Below are experts of layer 2 (counted from 0) of a mixture-of-experts language model. Rows are named router (the router's row for the expert), up (a neuron's input weights, with its number), down (a neuron's output weights, with its number) and show model dimensions 0-255. Each number is 500 + 50 x the weight over its row's rms, rounded and kept within 0 to 999. Numbers have three digits each.
Before each expert's rows: "mostly gets" lists some tokens that are sent to it at least half of the time; "comes after" lists some tokens at least twice as common just before its tokens as in all text. This comes from a sample of Wikipedia text that the model never trained on. Tokens count by the router's weight.

# expert 19
mostly gets: " Coordinates", " %", " Succeed", " species", " 0;", " Genus"
comes after: "-", " |", "\n", "|", ":", " ("
router:438423519540537631445583596561523472404409459420492511517484487428504546550520564440427471486460541465584582511446540498529514436531516544491491554520429534524461491525598497539571435547457436531468508456506523484484464459568468506476470492576517486498473479536626525486574540545416542515490505477497596512559544464514525470489587467465558473535503541432507558448535516501444482590602439525492448528482409521574473454433457498508495428488564483456499524557480493486546418453515412613566357589474484522448584511460527448497506466476465553521515580531517509512608527579508540548555542435416501418448518512594532391497462436464534454490537510440513458427549503475536502453547527518490496485435520479431444485490584498635437369516449504569481490552518541513526549508574583
up4:519497475561513551472496509528541410491477513410468514484490387559493535552542448473453515450420493500505441545480469566548463493517499532604440526550375566497522451462576520579594436608514486500517533450657547532521558430456570459498455451581535577465465464496531498558505476479458445414480417568555491590515537419493578405495489488526480526506412541521489482488568556521538496529595525474473391501550465558445481522483588590486479454543530593591463510490491542543559524567529466501490505504533583545463529550480683571485458457517554461516485591462545500495481505503461551523447636465525516450574432442528478462497561484439539567426494556456482449381546474516565574449565508435505477485449450481503479453515532558520492440509434434482525465476529537557531490403520509
down4:466570569537486517386477460461452440551515527460498477534447472474421468540507485530484495458551501550337496533524550513555452484604505428582412443511491543542477511489570467541564577505459488519512487410562593494394488544464527475594508495468445540408479384483594555480526513529446457494542400493475414568497547548592604507515505489485514508527473584386482539556533457457513590525509441466496402552594570455447465569499485514486490406483458422561379605534492496557496492489526584527489451425521556496570580497514544471517464508454464418583455537488429437561462416526550495493509558471491487489524504546467516491524545481525512516484526509603515540419574443482549531537475474523561433543396578568489525458508630469548493448482436418522502512479468537485538446503511489
up5:503450546480560521436486401515486482531444460623569568475534512465542478459459415459452548561515548460467590434501497555475524413524480576477456417450371496438496488567518520516566535512468549542380523464483458480505466554558423471434465454449505582515483453483592479451551476487470490531444543601468519479548459556524488585536487476524517390392451506504487524518490424471550499471517576407576439531491533533519445428482509430403457568484429468499430552581530417526530503543488482447630450447419463497480529484494541504508510550517461399597524490490623456512547420557361512555571481546401554456518488435514495416511618563501450507462479463555447486488479528545518529550457539445595496423543480488512426521547503524522480485508557567489438445466490489546525536515568480
down5:440487525515532516523544533491511440433447384510454467506465515455570569419473425477455573508488517484533565366489540520550392393512444485477466387529526549555538579486510520492552525502542523478541491479525429599502572441490513469526479510473453479511553501474445449501493540586503612541483524451557497516540507467408478478538560462432560532556605564549574443469457519547605529504437541535514472528468481476511573486552553522538523557535474499548490577491563448465487480394511437494507536535502550478475498645570413536472456498516523436439407502475533476417583533535511517497510468395519590487402552473479502437559427480509441665539453533594439514484579423536548539463475445535544472482472476456509485524510538452547408478543403499410442509504470557565509580564481418
up6:542489483514546515563532524500487545510495415488461501409521476431459455454520522474487533489499589480522515596510627447518515497467485414451394434548374577423604439526503489460511559495468540386521523560470489515490534495533561469491484551545535502475428500522565520451519451583496525467469425460481589561590456547521521486563562462502467592426561543513532495491492460437431528514602429449545442481429425606504551494494445537534613391484457569503516527493486455423453368564509382526473427583494487505412493578418506613508555546531477516486481563569526442507465495508602485613467584476491562499487563466462540469501427423491496569503480497488514472467464501450559491481471436583537613473458543451447552486478511491538521505533541531458513510550526583597454490554480494
down6:576613453491436457582509486511582426446498562532544478431455438548510561576472480513531399477455512529521382520557553482462479570521516463560396485484529484570534417425407497530443502458498355463518480445513471581437460599498512440491490558563491421437478457548482484449492543500527514509470515485530513563415463535523434522459600580576506551506549458552485488495543475549523446601534476552609483503489507412493493497511504467426408511455530521493496445451460474454433509579572423532501495453450502515600493432517422649488427439477526427519450444458505418455532473515564402476494491512537509551591472492580557621515601500598592519529514466454440565461456551495515541499528446469435579432495509495512484488511563483481518481462469498485392507528564477504532458539499533
up7:495558389564488500509515505538460429489423584410450469528498422514512554474488459478471423561517541522518527445468531536509613485523534501598485547475506577578468466508432482507563408491517507454513492380464491525461484530415434412429508421449466514458533495525508544427537506497441449500469510532457535429569494484597438478585491494485533464546441519568519444522558507430507389547523523461467579487553524570566504487519496430466472472519466518362469516534542545541513435502449450536467490503532470510513494481519543440504590441512480469494584445451537453454588411509572495493525509445497475526521454489501538501553516429473543449508605492475554476606518410496496501493699453388511535496432576517444525559464491618488500505580427536498489496434528568660567563580507534
down7:463561507495554516514495541523524454531593462481500459555488379556599444502507525416464476479497545545483485495507550518508489444430530487559508467511515445562427494473474506559533531593510462510399479511478558445511505554567452520547460606470452508447458458518501610461513501563528485552487497558406524494514445555471517534584503503462519449511507493454460599484456527625554548619478555485399497526539466519503440510554529460574534447469511416447586569451482482491547586532451452475439495523445483557601532526461469487465539387489552508476438528498546500405434517514550569571547475519380557426523470529379542428491435459562528612539519370486478501398523376543453530557465564589414579493478495566509494600512423506465584501471507518520463466539532457554569483483516560
up8:519525460499540553589604609485542484535534449421526528541543428480559491451464475510418478485465474575477577487461456502470478442471515495450521491463520497446525527565571456458504477539502470626526558447532516508484566515533423518526518554568571474510430530547532586594502526537558461485520504521512571486561544550503443429492575544402468426628479389496457502446545502473451540522553540465448532541465425489484495492536543549489453521356491417443446529484512408453427487341525477616468489501462482505450481527445474428507458503519565435559456537592563562457569544523653426502483491439429455417503433462435498501483514485545509414605493466486518507474491512467512519549518505514622463476549511461470506529534426518539517482455510532464450564530564616546513502568615528
down8:481555410495463500558426460446357548505565471465520453511480435584533500440472600487471427450429519510593437577485478441476481490495521551499476506543499651501528517493531522456516499460496468544503594497473522467408466518469498525512482437534512422521443534507625510514581482487535468489468461503411584550500561432543464464513493547448533524586571473464401478502470532466437441437531393411530549574525564432550448484472547488454529490539500523459514523454418569570493475430522410581472539540543469557467453497388577443420521501505541536536491485479428425492443472409489558491513494576496449435466551473483454428563501457459598494505585503485478457558496468516537645452531443582641488432581501407525528560577445507448482476524537516483542512434540469515459474546485455
up9:472430490453444571499467530511509458457430450579500527487430472422528531528548485458444452395504617561555439443538388578479550522426488508522525480570587425475507462571471572515564445551510532641479475465529547410482407471562539470498526520541480533540443472457589571409436490483550534475513478551567485524525539539486519441535465514580555451540503496405545569429521535466495524639452533482549409546445488440496520497464510464524478517552573504522439475444499508522468481410394474430508492536452468491564525477459544485496542554474538540542536649411457426532481507519491485613476504401543475486490502521462483597479528471425526479469468443513377387484524487463461526503443475582500484510625604514499523434509532492445550494543517549515464511444565548605470523521509549
down9:465450489554468535529499513469478503516454533533482530482438483521502560610534406503497510493477516517520517512574592528463550517557503540539453481460480523476575467493451593496448473496465504549530527498506467470480345429559509496582567502583553488492491542508485573506461479553470561479532488445509500586481527519454470428495484574683504544455521466503502477457495526508526545523503453619485628491473604416546463491556493513579487522507534471520426361451544494490482512573514481486454512501473440448615500408447508525462460558418573513532439476495620545501402516447614448588491504464574431442544502633540551607464524606536434558495562441539475480462558552451492489518376408479489519513489527498506450568464550465466578529544481520518367528531506486518443506545537448
up10:526569487496410525430519523526515495507543544385517515486612436464531561570505513465568589448521573596509472446422445467518503445558486520554448362497450554605474485469495487499505477462508480476497458372560491443534531499491477437464533452470496525479419592505457604457559536522432501468516549523504602494501493509467469382476522504384510495523553524412485522547537445449497512510479422507473476483559444556519533520570488515596536442472499532468465553470561392437490468448471494509520549561514482499439467519442486445412511568513510538560446539455524533434531541546531550360466516415461476540531586536556430440453521416573553467399523464457528499525540502668461497469530546440528460526513429504549491454554544417564460434592528547466374505455512548547491533506544454
down10:584588463517487555509503496501451527495442589407433537499579482420468460489496560453598494504495485509482534454474530457423558525432561437584536551513467603465447520517531580502519470499524577560513454514479504582562542499526553434581502481526584493499464562437376498431524547506580518503603590436490448507432494415576507476493393512528516557578468407394523546547545463483490566495412510547483411497491559579548506522572474466529405496434478575585602529528517438486424520473540505527500510598493490505453437460486526484458526525473408484492584483439504547459500569493478486503459468451503455622528492564525435455468514485547454486523476432526514545421537546586587461450454466457575454578557508441486461594556514406508476433574490477439421468444507494582477507501571460
up11:461479458403485551503417573495528504493356455479443500465566469401510386555549463490491533519465453516561486560588495537491490518416501495503487587525612532481510462495487553520527464508498456482568455491415536473510500463547531421411419543417486478543465515512540514478524439524490528509521529492536577519527528567597535505475564541573440476495387501569568510536501572450516472567593403512507480475558456591390525453540450481483409418528454571485546530573473546491562472481554438547550372443505493461440487434556605496450582479580431537383480483534539423553607521547503448527548539474444482462473473389437548560514476485517509479528540459484491488526544466473430505549512472487529589455556506420557490479536643532546458482524461487499460470516503579567467558539548419
down11:564479463528540464493499484392414480516538451515490405534455544459521424502520440464510412479465497467532407499477477453424506569510600567524472524511674542393505447512432488559554546568534524459555524451511519437426469562442448548500521481503499511461484496594441511492549438517569447464488526448446566528486516520487556587549504536554486550402501443570551568519466438488520539581438468434524516538583513497525469563456484560402471473516524490630512468433572553486509493467503431534591499563509451524545502495568548528465517482476432564501525554488453508551528533511532581466555514572540467500540425432477588582412505470455507578478565459457495493434492499524465417542450524586481484508566485495424553459432470486435464553540473367414527555576453470536410518369415517
up12:449432536497492479489544459438570458476535522492432434486471467514580511446512544547549474507508467528536555523523530557522555499490486543531568573520580502471537466504612517360491571432475483505535459546545516536415438438557542446412598535575452596448475538432535517579476497524481580569496565472529587509518525470495533497558586492580566467511474568500564541471515457529454468399529428499489550476479542508538573460547442414465455404466501515499463505416551531506556500546372556439485481518479473416569477510506563477569459406482498545540523455442509451526499503521547570596443631490456466446527631523425556479513503437513432477460488416449517577473437561518533548456545527521552493461469520628527541553525564546426531389524540504528518439545510424562576460504597455
down12:540533571563396556478525576440494462507547500526460441476544468418607480437441488425482529535488504506572472459519544509504559506480529574462429471544571507567500472438570492482494479550528557574458472462570489441450491445519455500427515483504486516563449552518432532494448468632439538552506603627414576536515492510508589509502630455488496498459539524532531561511450570490568450529500539570439490496526604498594558448542433535499476542535533519517473475413543450495543475536453465527518493549500527425425454586423435508619489516509520500547507491555446440483469465412505530519535463438504492515447624526378474428458537451473413425464507505566406396434518452577579524435521603519555499493460544497511511541530409548489413516440571507550539445513473473566500458449493582
up13:581492455509468425510455498570496531467481452624441420422383410461588492468535472517512541544533530483473500541487440399542486490523510485578522543430430431473454620513491468469455475501464488469458440423500457578527437431541552420474488451561558511579463510520459468443481529527538388473571503497462612494491515497531537475519374516535543464448503541411496442457480467592447584589518453498588558464506547622498416498533585564483511470512489397499449523486470487483461602529447450575518492554573504492459525542513423543439485469521531431450561444505484542449493549533469595503423517481453498426447567477558441591473469488602542551517518552522448590452536436488432520546442418521498561480432518461442518508487532531427474517503465428570514539560484478508449561473547600
down13:598395510460516486478495566396476466508535547537502434510403435494507447439517514464462474527518539486518542456454483497578566517491498439538471436461541455390514594502512480551511475524471422549566464407436534485425527559497482503405435467517500472532509465539456445457492556435517528479540581558525510524402482442636582547528561600561484467407546486483546405537421549585490568510498396575578537484472506482503568519515567560521491483470544379545461510412454415509453503495560396556413503578492521533506489539569459537439513473463504481517483413414569498382563515547475440588476432471551496546496506462526523560422530496483615527535526577541478522501455526496479557538519470633461567578521510533427499470512513595462588512526506416454477506518519481501502423487482519
up14:479475491477484613536487496434449451465403539414527509507480494522552560611561565462470495469498553457541473459543515499534526556483538510526465622495515463484509456490467516591503404484407491420474546445564454454521511499451421482488522445519496505545486525522436553494489451507457534499489533469480481514581563491491451552485510570472450507505557437456519490440486499417461517506542521425466515429533461505549489522500455497550441345465534431489509529588623557506569448548461519411489410509429488487453532482421550514512462450512452499447475415469402587486430382461518504497521463482451483450345450538483505444565488512527523437507395464471486565388485505515504466429485523476438567604494377461433550380504484559461475482514496554454523527548517438602393520399595566
down14:471479418508434633480520534542471481536540444454436420630522475465484539521437540452524525456468520429543593485529453447516477533521511534546426469500563585581470509552519600520515404408551526466516472454549545464524516469510536547526547547457449525452518564464439548544562445441473531540432463414446483450521458441548567439525494525465436519461551458444526467469543587455449567469460511529521516574495374535517487461504500510512537490484409518550500536508594548554454498575417438589474450576535510547513464562449418495585564529414500533472521490544504515536543461423540493535508494390465484526416524481503418371542462517445538595555562394503536532539591449474497423425581541561512545514566507395543422552458521457554556505542460489492513415446486407472500465560479461
up15:464495493490444468493535496598488504426464508522551548604484545496469546435571446556459428453502488472495535509514539428535474475529435523455534471488502434574548471546589489540535536513499427508536481551631485526498502496586524452458587516477483497534491432492529546540529469482479464554543559490462607501593489464463525541483466482542478541503506528482470548529462469459460474443504424532503509442478658468432405570480558493579440447418655539560580543415500559539609553565521464620396449471601446448495576572467496459431475480458504546511465449415479442472416608419600464549506518500487526457488475519512572480508510521449442457509500571500557490465484457412441527577538568519387593483538545529539398517470536457532449492550527515592498532486525448510499426602506511
down15:531527505508495489457489469438476529499488584577565548531461507466440601524498486481438565561476489444407365519424576527561551462554516529468337520444537508463441436535553516541474491443401457500586480499498494542549589541514489524576487512470574470484536449558486412564523494444512490445565527577521532411569539434594493439449444504448501422494510525520531446521519601483493499562463515519562501464476483469482426450501529556587462482529441524437510508455525410516451501601560498483541476497423577500393450570504583566411543522459549440502546543475517506476425457562360497492512483502553469466422436538458483466509448512523590585495576520607495462416405395538526448527614523487502507516569504503464488437442529526501501458548516497525600486528550508498446460445444576
up16:493485494480498487452525541440569435484452518545598508414514487537526497428455504537392455499492619509538567550396553457444432486432531495416535451455475586513441585586561448478523489508603565531492414525509484475471466523546447521455454435557507579588450516532506486540569582571437505476531503481529541470419425511445445610510539417450558497503578491384485517528510491545464531576445423377497560509461552458487567548603522453578510479504556558516551447543518453559448521540460442477507558613512421563493467465441432428518484462583536467516458556474549463473468557450505590421426478466505529530510540510576481460565550445473485494543602504404492499447479543462469421458505520570427531546551503514500483430494540459555521481531436513534506561555531585594487505493464591
down16:518548517527435574521521428463447512560460579598416490456474484563516458513514477531516506396559485541488568421449499553481539496499550519413551473491519566498464532521486438501417440491511441461546487599401439441551438417518560475515498455470594560507442551537494436519539493509457567578562602456532490488543516502368443540440466595587512495466446422570575464487529472440442443520530473490445523447427492478494530444600507490562586509423571456472471412513491443500526474538542515486470596437500458551587446495469556531538544422348524550555505488509571479440419518489438505470467492456498483491462508502492470462426509489477521519471564536518562598568524616453477544457450507618452552529475417508555461491474441504531567469480518583562510491523466455560454602576586458
up17:569500536531428375519519523480513475446501543524467521451558523465482524482487529509497446453412530497531466505579391496425475576402555477488553495538580440501505600548492514444538497505406579451519560583498508445435511515513495482486523524534465582512590510488555479438468491461534570587441484475503386451550468487497519426499569436560501468481496512380537508490502547517476462503456424486574502513553484542556525457473366453445469455518457467453606540498509604370518553444316495486489479505532499493525571449565576466528473454545461542453536506500503528541484470620499572589498501428568472511495537465514583451478493481452467582456553528522628527486488576492538488460549418503576613520432514540497474489523592597482559494542447470460482487407517508538546479596498435
down17:516447599492404443511479514505511525471477424487479512453534474600497559522535443489500494390558419487446569488568483514496500513589486484580362505552553504458524516431554513501458448511474569560499484508519488463420482510481532557533523536481580575593487504423485509653474549530480516486442576480523444413380462545506464463428506435535519618510577516473582511550486511536588533451508535596545584484457413471527503475540533535507509450499493535493518501488536386441506475489498472547492546576507497513431498467495576565512482518382462484532528529476453517518540444627482583493535601553488505566514577467393482424477581513471556569514429415421449495450449524504426468483476498581617499464447559553393548556486499603472480468551436546468473461495493485561417479473480470
up18:478495541477560546469499593501558472552558536518475554455550501467535498448516569483551533545472503381585449489455553456454514556556486429476558464530534477507473574449423521539453482560484591454555513421513540441487392459453490481503505511500531515430505576474577526605503460506511427437447582443471476487577448497508565434542509446493517437460575485460450542484613485624482546467456511521547499490410514544548461498440537393469565543523425516480459456522474483516472493511510511522475424575504503497554558444459414456541470463453524512492522512510519441480464484605369483620528549557538548452431499397624477470553435441481532564477490396509572486494452499442447511475432519502440541478434461505507476490574531509636442493454518408545525361469385521498446569455570469
down18:527466525503474431436460470443496451512496532481518495507527530431493505519519548477484505421541538556449536452469489467501526530486455492433469522500498489418529497401544564416324544489601484482373566420491442548515443398520519442621533483497495561513473515429488541509491414582507441525508589377523530456452480515542524490560512537448492475475448428512594570518555496513543516511584552489501442484449443546470512438460437487523569531555521533456483463437497479428515438563500555486504513418467465471600476515568499396527462488527457505448515441603529531600516400470504461465517542498525530485415560436556509557536512459505502520465404416510481449480509460460503464458470410489447474420568485432452523508416457499569412515531654544570551503435498594578453606562566554
up19:474459417463481515476466471610494467473393442546465417485558498595559573467521565532592593425452483575527538493527506503572519502424485515481511548469487362513546499578531566471545603576459458529532545431541455465507618364492555456441486512449394532396563502538506552504503524514385563524492505470491520538551559462470569431572552544552456442538519478582528401447516516514359504536552401496502453440439520532429506438447469526475515467380559530508541569480485505441565512544552455504507451523493521504445473440537555543463614475423488550490512502506499521562529495467517467553501460408559478451537550445581519556428550517486465402556464481570498512435484462476497508509516544556500534569524559459492492474465466506524464454461483420556469435475489587471514561564558556
down19:489550485431515403483419466510434581447416445472511407519584504553471481569445504517576447510469597488541478462505510454454460528458568513528533496479538450486477449611473462520448521600463438521493612480593475456439469491512487459479537506523420510399467526560471469533469473491441493494449467546452471453318521433471497475515512654479534529420541488548506464472510488476549545530475408516441496535420557507589396477503534517591550479412452453481534496522557426502435540521556399499482516498465507523524400552510499517546462417468518405533468548487559474557511397449521439519622561526518459495440626524531505574520451579508480436520582521559522506493541527519534520455453571461511555484553537503464465445556485500384513501509519398502492556488468542388491467452500583
up20:420565500442486523483491529543526476366467490465533545461568474496430565571563467461506474475408516560515516558522588500548533486493525512528401472458464415537507529557482439574560464565532549522515499515523484514482554461518455523534469512484566553524337501464543502533496552509489425533493559620522501494464559528462591456495462465580546488394480503514502462475548443476479440489562533579521507505544490524469446515539508549505489448502532411614501521426442610454439447619527351506542455557530504450529502436422485455510526404472454507578421501554514561522457493501437461462451492467430442470464515513531535417527418557442493548498500480584598534577562482531568622456506565515411494519415448426481502481528505462451440476621477421512433535462502466413452561575542476
down20:482541457533520479492456528482528514414394522438480418501523549476473509484544512503502484451365513428470530479455486502521580469528535487517485501438603486551565505405442541449560586459456566482516484566545547504527500489455511474537478433484407533490475485437561504513482464510540483472491540513563389571384530481474527529503451464597594543471471510469498443443520448425430516448557581574469454406488485588409410544460413472500537491415572431519511477576540587495449500573505501506459592503357522490478422506420495504502567431466501431560570481529378573457421439506499431484443455477534507491491537490589477486461522529535478447561412497503602498510583438523525569541467528571528547578487512472498447585628536508512494442593480477507541489523427495471396507468431544
up21:466535474462492569496444575508502459373466487514467422476506521497481437439562437567468423489409417485570508535459510555480495490569469505472526562503468447514479538524334475452479506628509450462523484562515573530462435519477575428447590483575474463490518479553541580440498488517458430506509615468589533447439489451428526526590462485480511512516469425453470438393512578488438518510465454470454570508454467466497506494497479507496517495424518439512565480447491459588453502547495545527567438516544555427533579457524485525449439464464435462547433482501438441475473503489603477511595569464631398452434475474473555482508561529570405420471502475440583505493513452492441451454570479588444534552410528537528552388479472477516549479453463406482474447562473527427518537605494541
down21:511484553522426480512437422503451502496578438538468484531466512530528504429548444514542423529529495489523510573440492513491510509462405492493571495470536447488592430469378505493445388413502466491606550474460551521431552466397630490508463517520418405553515486560469511564573515491445441402528612585497444457493449502496490564534458576486500498581507466499421424449397536467486488447447563519486547459477593458398499533573551456412508414572457445515494468531522469495442522477500518547516571540494518439518473456535510460454553484424523473490447488553407475580497417534543546419517438543540475540445453502404531486613495554501458505425474507539485576492598508509507557533501522516565430517508461578597470472553465472533496503446365546417537426503485497454524398498475559
up22:537445491488541601508550479480614418447423512462465500453517539603551480621429541467565503436527500498572452536481501494498473433522537491525476554648507390585549545419580441463593503511555428591604528454570456510504501523547517506455449512548475468461498465522562518479567582542465566526537535496524450518464521476509491474348519539506418496439520485597521442495445556442517526506513444472499488391488386492447519550551496477525547473455569526537443525569505476560568539570563518464442452513565564452521454496445567479499496451516512484509538487558470485464490492561512482504573439438439438499393462540544514421538524511529548502564468458511450533507557559453480491465377549437576527526509488451397453495526423447421467425630491507504422526426505543462481569446500551
down22:505477518574476515480506471435494510478498519542466511502442589499460467524418486460536541496470559435588530540570473514502456456596469629500558474605524418475578512543508395450522551480538443409515532537459485506534515511512456492593487366527486476560486490521494527506434511520354467503385517566423450486525567482407470505520462470447582507471579545440481474472551520433513506437494515495474445387491532503513427507563476474507614493473431527497456482513538456542548499610524422589514504582511517443519404495595450522541422543522479497477477523526515549570564437605567484409480452542547551588497469402504499511510432524507431547488487493527461572552495517458571468557450436459482423598535488515557535506508340578505464499550531420442446475520435545559569434510482473
up23:529523516532532487438541616483498466455475594423510556546481500475570571534450514420471460478443507504492464394465436583527483528566506506502507527504486455543497483511536512446410466471437525499483505487543538553527438418611517439393479429512548513486530517616485490434443467501557536466470508499535466499454473472565468439393467487493426503485480413443484565502517450348595559579512491460520518535570530598456499565532579445412457515543581554527478523527500564485430517478539553467588397428422515541428540420507515563505519543530456529513565473540479505413575437511528479482481407531422425470466486430517518517537543489590484397594532517461481511457509456490428493461552483488486505482534510568587514496497492639486401469534481458505560402573466611588474571452545522
down23:634460494436471562502515472530501498512458534439477515536545513565516525493464487481449424432533502582481508516537449529496478476551515490594468582531463492577503519485579597606508540505525544490413527548482529469519515463476514435464413476557538533601556568512567530547498463470428501422446471580478408543490496588505497510557493517499491569490587479522630480502589520495494450586496477533573568573589462530479456530513446594497498593575638572569510495466494490506503450566459500418428430512459441569508528449475492569472507492465479493431595427458469522492465582548524438445546501594465464549614590459528474477438504440482467443536504427446511434449531521469510523528550433464454515426526530442595477468472492516531504559504366526612563405457451559476438475539468437
up24:481580470490515512567501414466474525527505512469557608598456478434447474461532475447618473492528516455447444488523565498520571532509478450514508411520587518495503451570474544497550444544607404439475540472543491535547403478484515498452476471490422496493544414561490594479594519518463464490477410454568546441476536426555399502458527442558557609553472486488520489543479556524460510465494497456538555589551559437491449435556489538524464426470481484462537522545544520443505555502438526458477477490487501438485612527490470572514470531523459546473437457452536572453515489552533445468469616525560545528481540499520424462546391479534438602479506547631569513509465469559481567446537510535523558448467526598484534558389494569525505396487412454584457425405500586412544488553480582
down24:546497461509491530478477424431407523632559488525461467527609528536542627535487474564556566444468424494517506417463594527533604572437481494464509473491494467366463489415461435543472488494529449486625673604470478450514455559435524439484551417525416457422459434447522524557498499383539412446480454486472634498500526477533504552458466560597455509427476502569505506491430447556482520519485510513444600548456602529421590419477470516460494482620507445497448508512473489540585482520481501519594510448484563499468483477431503540482394523472461447513510499557525436473521509456508491499495539423497511487596493446564462412529527501498414483460520532530468505521473578587494495484500458516513407453499544484456508461442457487453487512511459446498449466443518486487521546443518474
up25:535592474477459466588426486504520467664531485504534523502575505503530455409553486476564518562430602496537469512502395428509515426461477547363542417474452527636477404550557459511471525520460453455463558548506434503517541484531522539444632526496544609405506446623463569463487475554478464496418511586510414579437442548494518468496540473502506549506491429497526510502558472519505499440577587498426528402471528474598509461477423541590550465452566467510529450492434522559443500529559506554519440451524462520545477444592478493461447513544548473532515464520468555524468563516509379474500431442498558462473542487474457426482475546490421507517404523429465419457476467563453496520392481573515505474499479479487428515531429487470416489505532534447448422478556538455488511562524495
down25:528496470551485484588511463472515499500603518401515480430574475543440503519521470468544481462436496527501556438557468488492456393578495446564453499498421477639545425447467454498536445561420445510537513521440577544458477515510481518476612469557461656500543458536571568481506445494502430499439545504446413497476460551542555408506485453567493594392523437494598576534480407462479494501517523485478496467506580516556586538531415473529482474485560514509558570577544497557607561489614423513410444451431454595543475507460530493504431511479475536571553469485574535554424569522508481498545461568509573430538465535556521559443401485541483503519475508415564453512434539555516553443562465546467511448487568483541482513500441507466468546528559543523477462399563497444483541493395500
up26:472543510514465576543488469523481498521556446474603530438419464528503502456512398511496468522465426507454559510499436441469551576638511544519550617493483495534480577504509424514472423403538580514526542533485499551478450467464483420456498594538483484515424442492561525580474477476564594447569471521526493477529451470457452439536511492456487496437442558526488541470500565538591568550545543475506506579540380520529460522469439502398428532535537471506508511437516476410493594555503524454444516559513593472506490586527525436471410506579517490491514434401562523518473633590479435496592486454461530508435511561504467423482466433522494578499446509462440500567503631427581423469517530422440540409466511486406481378461460454467469508544495506589525460524488505461481586430531476
down26:505430442552519477528415575457420536505464488532382499415535502463456560470403519538412493527448567455475477504497466526474467454549608472500545482444513475479528563592507407391462496459500412497512546455419473515506492467532522437417477493518542455452494480470486513481482483546507598532479518489465427509571443510477534469450518472545532462520539478533404455515466522572539541467502532396546474505614429447558537532449457505529472491435575539493434505414552507387497392497558562533551541523549556468505447564616467500613542595524612459462450436451377566521539520601474498443458440577550523592493478544474495550526464441515485491594523490493449631495511449484544527507583493577513501549515445532535572485509465552586439516522553466503539499509419579452508394499460487
up27:394413589552546508447473589413502471484431510493461567457497496520560498476478441552416516558439498545607511519513478540480580425477461480494439515543426454576545568441457500433549586453497500539479488502454549562442426408470536426444565479510517431583492509480609513449573574507483510491477512358572476510380521467451523457475395490467492560490568575557527532525378400494571572451556549523556540531573477528490517465515490482470488428563491513537631492525484467508494476582535484415418440497559475480542522488484511530488399521560534458452486561500534438520466451536555494431554539505498494537429463543514536487422483535448561520489413487496587522447471560454530477387531483452428524466481511433516447441471511464512511484515440555442424402465517481414425483574551482
down27:489535526532485466528516529602515506445456468548401555518504572491557558508568488519502540505528574490417520552552404442522569498466510563417480523568510563569485487537497432601482454512529614487584478527400416514570493484539595518455515417496441496483456473435560478434485486532523479484462480531490571464432565528437551470516404479475442479366526487446563440413479560484497520566531471486370468403472443427521482489510509446491591474478511505583529485537489543477472484565472607497568543454573512436516542499476466389440491510491565490433506505538511402550501478446467521428460485538468572491485460562527494465493530579514538594460493654486500584550500488361432507461481592517491484458519496444569506512485528627443536578462423498482515526455503415496575517416520488
up28:483437395441514492500481469455470513548505480492555487481512505468494485469492540416393499422455515561512489343551414533500593517475491510513460463473476578459500595609554535473507466556486498493476498515461524466528523491612530493381453445491504530582465567579564500511552543493478522482475402521517453467556540566524507449460495472555573414522573537559545454518558478510571567498538515520516516491462461479449503571488590542502429575431445450458494522533572505549517531487543404533469400448522465552523468428520532502501567557562601530486525590514564552480541467521531505547529517398502505466440485392451542395585458481579487469553537489537474431551500520487575529401643519426379444568496472533607507532505501484399474489529475547545519511412534555505506543410538602
down28:539424505494552422400476466483445526490486533512546480597479487479508490477617508487493501453478456534616580461516428506585599391501526503412499483596495568417570504457552521496438428506451506485445511553552486565529493509433517463503524458529509508623521517493468481514553562530534496492397376562454418440495511492552470390526528454628501469519538516485539514462447537470502507448563509501479546438545547513508589519536448531531495509536492498567543537522535565508585537485484440556440570433422515597453507410529544507519552482465499482477482511448556563584505482426654508497468477446507528408451578447528505527539509510417478456601462522606466493566523411428526509546521543499516481529526614442405469418573484403490471506541474516570562596551521575536514517463534521
up29:469496450500527558467469550536458544530537493522469554565438508450547553505550453437483513489530510430515531563509591510455526463495540515550508584404571519544495535586527542494556477511526492522464582520488484501505570548468499476458485450369491470466513505492506550575531450583518513490474530528432589557477518500576472536493526458472473526484408546565512505459553530453406506598465474543388502499519582539582543487477497551402658500468499500493482511529451496554573392626540487574601456530478459515503500479549510479488536399499515435510440504489467447580537494567421409431558484556453513481572447549536450427487570510406522523489524376408476434500399481480602568528528485438532470413504556399431545567437560513523390442408475568489510563524547525447547560486513560
down29:539577464447545479583585431509543485536578509519553499414506436562499532454505525415488543385500436518458419540493538550413420513473541482470498424485500501554569529586498469461438465563510473480487471530505489538514631581488472519584463413507604488505555418430495484452622444491437456484447534561565438464477509504431571510475405470518445496566430575515538457610491420507585526437544469546470450527531510502477454504583502498523565520424480415462596490514523488412496504507469509439634476558490528407561495536555489506576420430479522484519502444498452455593450466488462479560534520481443527557473564522484545497464391552540547602580436499478519590630473515437467456436516514497529438479484406584502580461494465556565472518485485504465534435479484548516471454506503479
up30:473518581428564529434480468421384551415540637494497418494468559480414493494525417525472509454481508458523449548438640412447603494479532511453511510497558520537407563491473433543463524524551441446496530526508465554446477463455536493484528452508528558474488455494500586449433541484494489518480525509519620474569514567483530484560504424404443480503455517529470545510440446479458498546564523564522486517386559449581440400530449590517420510539527569473518430405539527445593489503465464466437444515556436516568474484480551463649473528519476596530494551465450578518497457482574448440506469548430429454507575507445538483438541464497415536561602489468546465512527472621604550515514535435578497537443449508507468484495536491592444499492452490504528443508516515437547519461504438
down30:635417531522478560504474443499510440498491558519450451425511495540396525460498479572486478514451537502501544509490576554542585445512508460522410526474445483505554510538443455433503494426548543493492593474555586436412576493378432548572498531485379490535551439460454469575445468439445437447558474390418555488529477518506451520523480478402540443584524469534454525431485451471558570449535483541443502481458614418448534561484444510546475450495506545526461436546515507457499434488465404504474487439560610516465465526526606466478482504498519589449464529526457523413541534387538482470436484497491488508592479546505524526506464450565427531504493521412406521409487514554522429576436520523497461515470502444536539534536518547631532526443502454530543495506507455391578565575555437